Weights of a small mixture-of-experts language model, trained from scratch on English Wikipedia: a softmax router.
Below are experts of layer 5 (counted from 0) of a mixture-of-experts language model. Rows are named router (the router's row for the expert), down (a neuron's output weights, with its number) and show model dimensions 128-255. Each number is 128 + 32 x the weight over its row's rms, rounded and kept within 0 to 255. Numbers have three digits each.
Before each expert's rows: "comes before" lists some tokens at least twice as common just after its tokens as in all text. This comes from a sample of Wikipedia text that the model never trained on. Tokens count by the router's weight.

# expert 26
comes before: "| ", "-", "|", "- ", "The", "- P"
router:157090151173188080095137086131133086136131139128172150155113053177127207115197170144065117130106155135142093119111164140138134135109117120180138151134175130062113186053167144199062084190109121079086108102166144162071096110120164147102150127176178132155190128108138172152105101138127185134140144135124161185145131138132109150132128099142117117053130030144131026115106129100157123135117
down0:047183159187065165087122146150120125091134095127156175168097127138129164106140122155170154124154109105157121149118100183117088146103106151169123119104093132126104097141129129148086096123180136169145160091086152121144107118095055191191084123110163102127116095168175099081150081145132140036120159122183106197110116079101086128112127150075138127190163064087173124091154123117096190129135
down1:117135180092145117153131084145148132117062171091137136099120159145178075092171148177128139108083126161137105140113110112158155154148138113146157165124139144101188176117131125081164143098091143137137128198140101217142200165148165075157093185197092139114153096107197077172073139106191116120124123103142126091103139116167088177076099100090127133123141162197106170127105147205115086194159
down2:137090137074125073130118190117145146161140186152114172092103093138074133127162137126132222146127142078092126086112205106164126157134139109132145069134211087136110091150144116117163163154073173149131155059117149121132156126123114069167103140131102155123139092103161128118164115096057109135180086145130132123077169134090115141159122112132132148098179092092091080137134097149140124105128
down3:071165135139121120197190133107099131124091151117161118092108172120108068085141158187118132213138167152127101200177098129093122155118095146121102148176108085109119202132101114121135099077167125127080120100109181134144179121153107139161204107077154067096121140159097136163106117144100151156093137169071214105149108095109086120125109111126155149155161175143120175152147136226113137163195
down4:108161102148125136125119139172128047131058111193124154121128115122109119124128079090121143155174193135135153151201133161171123121127093146106141147109097136100166143093120132048163091136081131109116089143142155120092176090096087170149136125155134170156145146099106158104111138117192113089146106101105115068167118110143079161106088120098158169154088114111127113108110117159135165169088
down5:123133096108101120122129163184137109136143046147116227135057156075150081093177132101135143134185114160169061110079087184097142147084067132105159125146182126123176094112104091157061164111125195125137097095122145151119111125137070109123100147173102093095148173146106150143099122140151163081133162142100097169121143148125104157133137118119112202156088195080107111148117047173068172147096
down6:123096134077141101095129118107122085114131101163150095156108177144098160122144088171102130118131137088141127131064185177138111113131148131126193197077133110213082140110135125085109089120087105139101166170099113118128145063094135101176110126102088143153166125152106141159128140121131174070115073157164095124152118171161106148131152141088125081125110147096150117122125144094124197082112
down7:153150046091157123201111166096129157110163115103116124100101184094128138126125124054067095072140108114083138116168073161165120105097121150097133084127094114098109121103141116083081126114072136115128121118133089094194201112176133133077143161130144141148164132133158144143129159157167155164161138065152191123102120239140194098129104183107147151122084111174151187143115145144119112117112
down8:120148115185143196089128160165165163168139136153111131137097118095147117091131164131192086113141141182146146121118170094145147132156139121093072157132132131184136139143166143171163109165176159127102148121105106156112091189125123140114074113116166135104131126117140152111075182142086189167123079160170071133107129124162171118175104139170118160166119144084063077159107161075177075097120
down9:129162160086100131138078150167148081121112052162080105107171118163166103137174132129134140167094130107160109133149076146142122116140121150099152151153048120150159153114102146103137076169167099103126154142141062150087123193111196099149136096097112130076191099141176131034102099175132133155142126099125126143193137128194116144108100149103140097126093085125126135116136141120192129186120
down10:134124091088096136121089111089092122097133118104144255139138124125149166168124088135110112123118064092147111097094111128130088165197096138097143118192108092121125077124140142093185140137075136126210090081068130055129160138127149126157123156117141080140130083118137067161161086097211076110127065129165117107134075116154139156122109113123165138097110146108086147161098151146155039061139
down11:127125110114137123113153110063117144109121114087049135148190139136099163121101126111136133117166166169133162150122087126104105096117176114182152109163097138070145208145144063131143155182187116149161064136091112195141106073129100126105097143141097123113088058219133113146125157117091144097123145088091123062146076095076100097087126169190082071162094129117162162130152152067148114118119
down12:122162199131189127144117101117121117139119108113094082122059111104080148096128035107118110128201087119106126083116145129111162185120204203127124086162119121149098107112148162142098151111130131126134192163133112107120147175141142154118086155112161174093149084166142099074109153109172130185093134067139085104073120143145130106070112104159083092125132114123138106123124044108171126130119
down13:097116095146123144115126165069127090122092108116125096161173124147147125128121115080082099205083123109116128127163169079222168086181109123141116069174182100147107158080140099125179132131169135146118098173080068146148106140132134089098060088085129137120112116116070088073088111159101114112080135132141094090132121146170137153088135126152148155152125165116074147156072172094093184112133
down14:126121089152168144138151170159087140123134175085152101077163201131180141087085070165104082122112154163113098162081119130200129128175132071168113091119145114151158146125111063099130093118139146071109115122077101125113101118110126169135120104016161121128160144141102132129100111053124197080108123145132172127100131119128131204097169111104136078186106139102141082087107107082109096072111
down15:185132116109120124057176163112148111219126126119151078085153188112141098157116117111148173075126079069080160105080101063088158159113140163141214105084129144092131137156161161161118133215175144129093168095108078151047120133136141146155147144160100121104078162174030120124101170168155116107115128115139153067147163100124069122115134131142136127124112115124155155101062042150145166118136

# expert 9
comes before: "| ", "|", "-", "- ", "The", "|  |"
router:091104115143136086132159105083130086144212150114185101182134105068128120133193133153125108093090200137141163103162190195161125093063112056186122100127140113124156156131182124169055074137099075105098192133179135184123142155089108160105133132134103084189152176098151140140133103158120159127117139117108163161143148144151078100129102134136099090045125094162160120143111048125125144146095
down0:120127152109154045114122123064164211174158140158094113100118109138150125137140161142092120146154126095133139119131139128127081130109151154185058108195177081107121150107123133158229092111098173137111136097147155141113125170133114074173094113116163068161142144105132131136113123098182114126103167103082129124087105111088083155090106106200130109115110160143119125143110133118154095171132
down1:086174143114138123048128175125178132128096138161132148181095151160154107180081149130108139124108101136107082180158196114150081146157094137114125104132129084098098158122083083086138133133170131149087112062080155124124177148209105118150120119134084109141133139030172147148128098068103153125122143125119068143129159111164093157202145141125084163119109105110161096150121118065126109076094
down2:096104105152097129112156102116166087141144078156112080089145190121180091128107112090126167181134083111097137123114106138141139141152183193118131150142155122128121135083168092126167150130183163158103114174095131167102099152166111146174088190098100098154109099190082175079086115205181146159128136109132131162135139123135107089124127136156143168100102149114119085075125108129099168102120
down3:096125099163118080129115116122157107100081150117117171143106086081128080137095057080147137140169135131111094139080117047129176115167118102142085109052094109131146133087146187133164127181124167167134137143093077098141138127116095128150153103151180154158106146093128105156140104129100099131128158140182154123169141135127123113083159184148110193140074090084098140124140094147161140083149
down4:138101121135122130154133091133178179093126169131107037121101127120181149178145094147129182174159092093135117161118115102098126184112143202069124162089093163149140159143124104149116133120182212147100166167109134127154074117115099145103151108122156139146133114070125116195145166121120162093109145202167195158089110079144153142111196165104121124132124196136142141123150110121135149127094
down5:185146079097097121139114158153115111132147170076105112087148119222105141149142088158099181154117130134089084160128140127139095156146086138167156135177113124146160203062113126119117091129152160185157046099135149159147093177170173079136182132126123134120148127128138135144100129124115124081111142181179099157139086114125155158108114070115130077119112140128134089162058194076068119084123
down6:097201110078121163126164092111159136116149106223092098073096137106115178184121108131157164128129097131113124165119162175109095098161139147134190048133139112079111143106142141131156148099178111156100148123067172160169118109110123155130136091175104127143116187154147185172115089141155141149122127136128124121071127118090092088140172175113129143154215054139124127136173101075140165145123
down7:095108121149189147131120150126079097119132159174141193089207107131120096127207137131120137152113098117133139071140152133118120181174166140074110107117131179108118090152080145140198116111149144119195121120139079099141117144083164119153149111136154106154099083120076086100147075120172136076123136064081104086115129150155163149112114123155129158129123149099122097149065157111141105053134
down8:133105098146110134156085154156132163159126090123144093148104159103094088123141090106148127121117112165051080110059089150109132135180057083076095225124143102105121109076138138145128154064159172117101116068148134125108089142110113063108138118091140132126128188158094139135129158119128075098126127131122119114098114115164119115086126117203107115098098159104073139132061141111114153152125
down9:076178115093121199150129161072088130170163127173183121081171142150116132152118153103110133114167136105114127101173083172098132114118147113151218108154113180119178160138157181124067115111065146144091117145132121095129122204100099147142159135159090061107164099092136146114148163183137176103155125143140104124134160135106107075218135149125107095152139087118069096159167172094119090157154
down10:083131149149120115180130067104140129115149139069161151144157097101150139154182121094142075200148126116133169130135160196142157155124061087181136143104135137149121122166097058147165131128084189184225100080120155127153191167149091054131115082139109091128171202152143126137073072199091094130149071117191164135147156079123197108087097174116136188182114104105093095134121120143183081180157
down11:134155145155132149116127091174123090128071060101144153122157162141131083168157102172121129198125131131078148121115146208175121129130113177130178149112138120130171165137091110071096164152160177169085122173111151131138173112116153121189118161150128169104184152105122152150111158093150131122126106070101080112140109138111094085129129056101117099174073124112102115068116158108123205180088
down12:111120149133117113200121107113139139111120067156195150146128139137097184145096122143116124109176153076154112109116059135144151136050157112121139207132146151100124142131118101079100131106101164117091098161072156132086113159185096129101145150171159125138155151126130089138146126170113148128142126135092107130126143172101109102147057087136098182080117127136144138129135103165100129079138
down13:151165185120165168164112176105167139158119150105102164086131160123140072103087134149162145164171117079149180147127174133118122124162163093080084139097110138184152160172150146102096110145189181083129191139151110167172136107145119108129126131075092150107194125115182159131154049114144095134150159072121062097107136110117090105027098183203092133117101167121162165148096111128155104131136
down14:105114152152122134134120155107128104180107150098143123134125094175154135112118128185132162138108082091173109134166125153180179177153138105158146072134132107104171148151116112119171211112124109166134099145155070140151050150107124110123051054125069107160153090102104098140160102160124190166110160111136127118113147127146174138165175083120075096102123183127095119113151141152053131075114
down15:148092118127081117103139063128173102109187107142092126077112113123108103121053167106123105168115127109092130105120134195134150148071118172184173118116127203118149143188148120159117166110140090143121128137193145108154104122163195097130094178161121145144177090137150157126170255140120121118110125086103120126070178117139120163135168131125170083120150143145171132084127108116133085148166

# expert 29
comes before: "–", ")", " |", ".", " | ", "),"
router:129079185101164127108159146136148103134171104140097095128160116109080142181151156162100124099113160142131180113082170191130124115090078074167091110160099110151119157111113094196111111116077101071111126140178189161121104132110120089146194137107162149189098182120139109157133115124132121156157161154081160165131136125112096117164088121163165117115155127158138141116156099130094185135122
down0:101050116132148140104062115084125096131132028154120132129135136087159175099121187155079202119075129080100127165170139125139155099113173143102108109113132139113121089153153090180134110126106155113113124162112100109145070109117144131152153135163096167162148135145161159133186151144159122075156126111106118098127125123135139141170122190127121170108130131090125184189062141119180085143103
down1:183136086114120069121055080183130185130151144139151121085094120131102178191105086055071171133157061089086145098120104151115114134193114129092098124173123092089137126077125137158143130155116107134145089114127133097141148116095132084121182181164119083121093110162060124127071174141112127167134149116093139175142118163113121153135100103139155156143146132159055166148100079116118162118145
down2:120109144212090115139095123111109085144118147099144148061095160071132108165093132123107155063164157084151145114119097139153195186118073121194103091108130182145114098166105152104112140112098147117137056196078098101164155153162164144168090057145128115108124078116115114056118124110081133138111082107136197052145158124130126106127141137114112113109160146095170152137120106114148114199158
down3:156177155098128174103160164130116120125157090077125137069088158108168096167134166144164099184122086115140149141141091080141135155196135076122126114117130148181085153098139176131142176117114061113149134124188130163129180066153148163088101099131107134067114174187100110154080132104177035164136131127109103134194145087175143138123111153121114175120150112093096167144083129117159138143123
down4:147122153142110117117174094151167112150167106084120060103100129147161133121162132114147106127147167129160086112116099123108136138150158157133099143155060113126061090162117205127173196074148130091154139120133146187181160132116096080106085120098127126119083126099122138117095147137064064153090093089090093191137071133173130127210078069076120162144130138131072143137163119158117124120179
down5:091112084220131144135161130179168105142092140133053160110173100149164114148143101141142115142152061060116176114128134116165112165120177130103097139162129119119149173130125159143160126111151143197146119197125136088113059193155138128095066121124156107132130172126093154130122118155112123117136117076116112165109138160096104090136174145127146046118164117152145124113060167114081119178143
down6:127198112176155189152074126126096111142143071156184149108086165212124119114135136163101089053116160165149170143042207157143140095165127118186171127147162179175153145132172061112156058058201104134123141109129128169133117126135125134107090122145166086115110197127133133149154093170144082118147150157124081118116064134069091144147146127123120150128176135120155167157119138112174059093107
down7:116095108224096180164109123132133084125077113188181147117113112102129115105138133146153120116170174114112158113130140086164107074141176172153196126094121119139157134123118096081149078221083133154133103175140129174088129150103109096116108129125106066169147164109120109131065174123123066094136143163153070140121112132146160142102156095111122104111113095126149045103114115146154145186143
down8:143120143142094112149062116109129105120111073167095124121111142122197171072136130100122138131170173161123114157132181106114117124156114118119137119148104167185121171156192162197166159078117165185096160170130159104128149215085164106118067159082130136139113134128122055070136157085146176159094061092154078098066191126166118101116100125158142105090094111144142144096143112114134167165102
down9:116130144122148105110128206210142141095145127144149059060101111173137082138138139107150135088160134075103080165138133173126151124150086132117175158191111194160142123126125131149128121131116116134156152125044115146115092084174153068174093099119157117148147102153084102120137149171152161152127070118092129084052127148092169114116100137143118137174134127141079102079064111148159178087106
down10:124162185137133166150136166075108130180163125079075123151146154162088070135105104145155175021137103165083115112156111150103126104156135086136113145111113090108117124118162091100135108104149128146125104071121138146178154132105119181119138116143120122195136110167150174112108071141166141116105145106157136164153114145183176160137062160119096206169089115125098083128080145170147097158142
down11:140132187168076149135129124111146116124120117119091150132104132104129193083188130141109116195156151084114063140163107066168114130129149106138136140127082098169153157116126124083128071173140134158130141122110095161097185091065077139178113128113111144119101160152171099180137086103116148169148159092145126086106128093140071114095118136110121124189110151151151128127189129154111219067134
down12:130106142131157121178139155149099124151151127109046158177115087139088151081169128134090156166154105103159094167150085155139147157179173161138088144146110103117090099078042136022195144166157118048093086082116125104125120071125102093129141160117152104156208112117130093112166077120161140159106150126091147164175077127137152106055126199076126080124081099111118141127160152123136164153105
down13:150166113161163167139145111143142054146097149145121183157117199139157114145105196132137095131143175217192103155159161169132201187083145131138107105124137114152085106197085099153173170114100047136199125107162170170123127126171117125116089128124079052104149191078133092113125157122108128095075074112081138162082106132152156119166091107159126126091095090106114091110105089111132080174161
down14:099070126076141148149105134137148115151096100086096097143162144154121222114133131093212142186104082136141094115070087113120164060112144091117147166139173125142132162139132160102117141204170132105131149086084195071142126149129076110139156165116158079110116111144155111130129163074119110109105125112162135140144095117109100085143120136109074144080174171123128146107121104138169150090157
down15:122159105168145140113059098117143130057101101150128116125132154149127150114056124105071195143118138107138140091123100147086104100147123046062149136126071113111124111096088149117141141089174154148133216161162100171132145133105132111093151133153140141107192120126137153152084120082106047100107208101102171091130078044123142087133111082096159152034104160146101099188102152077152117109134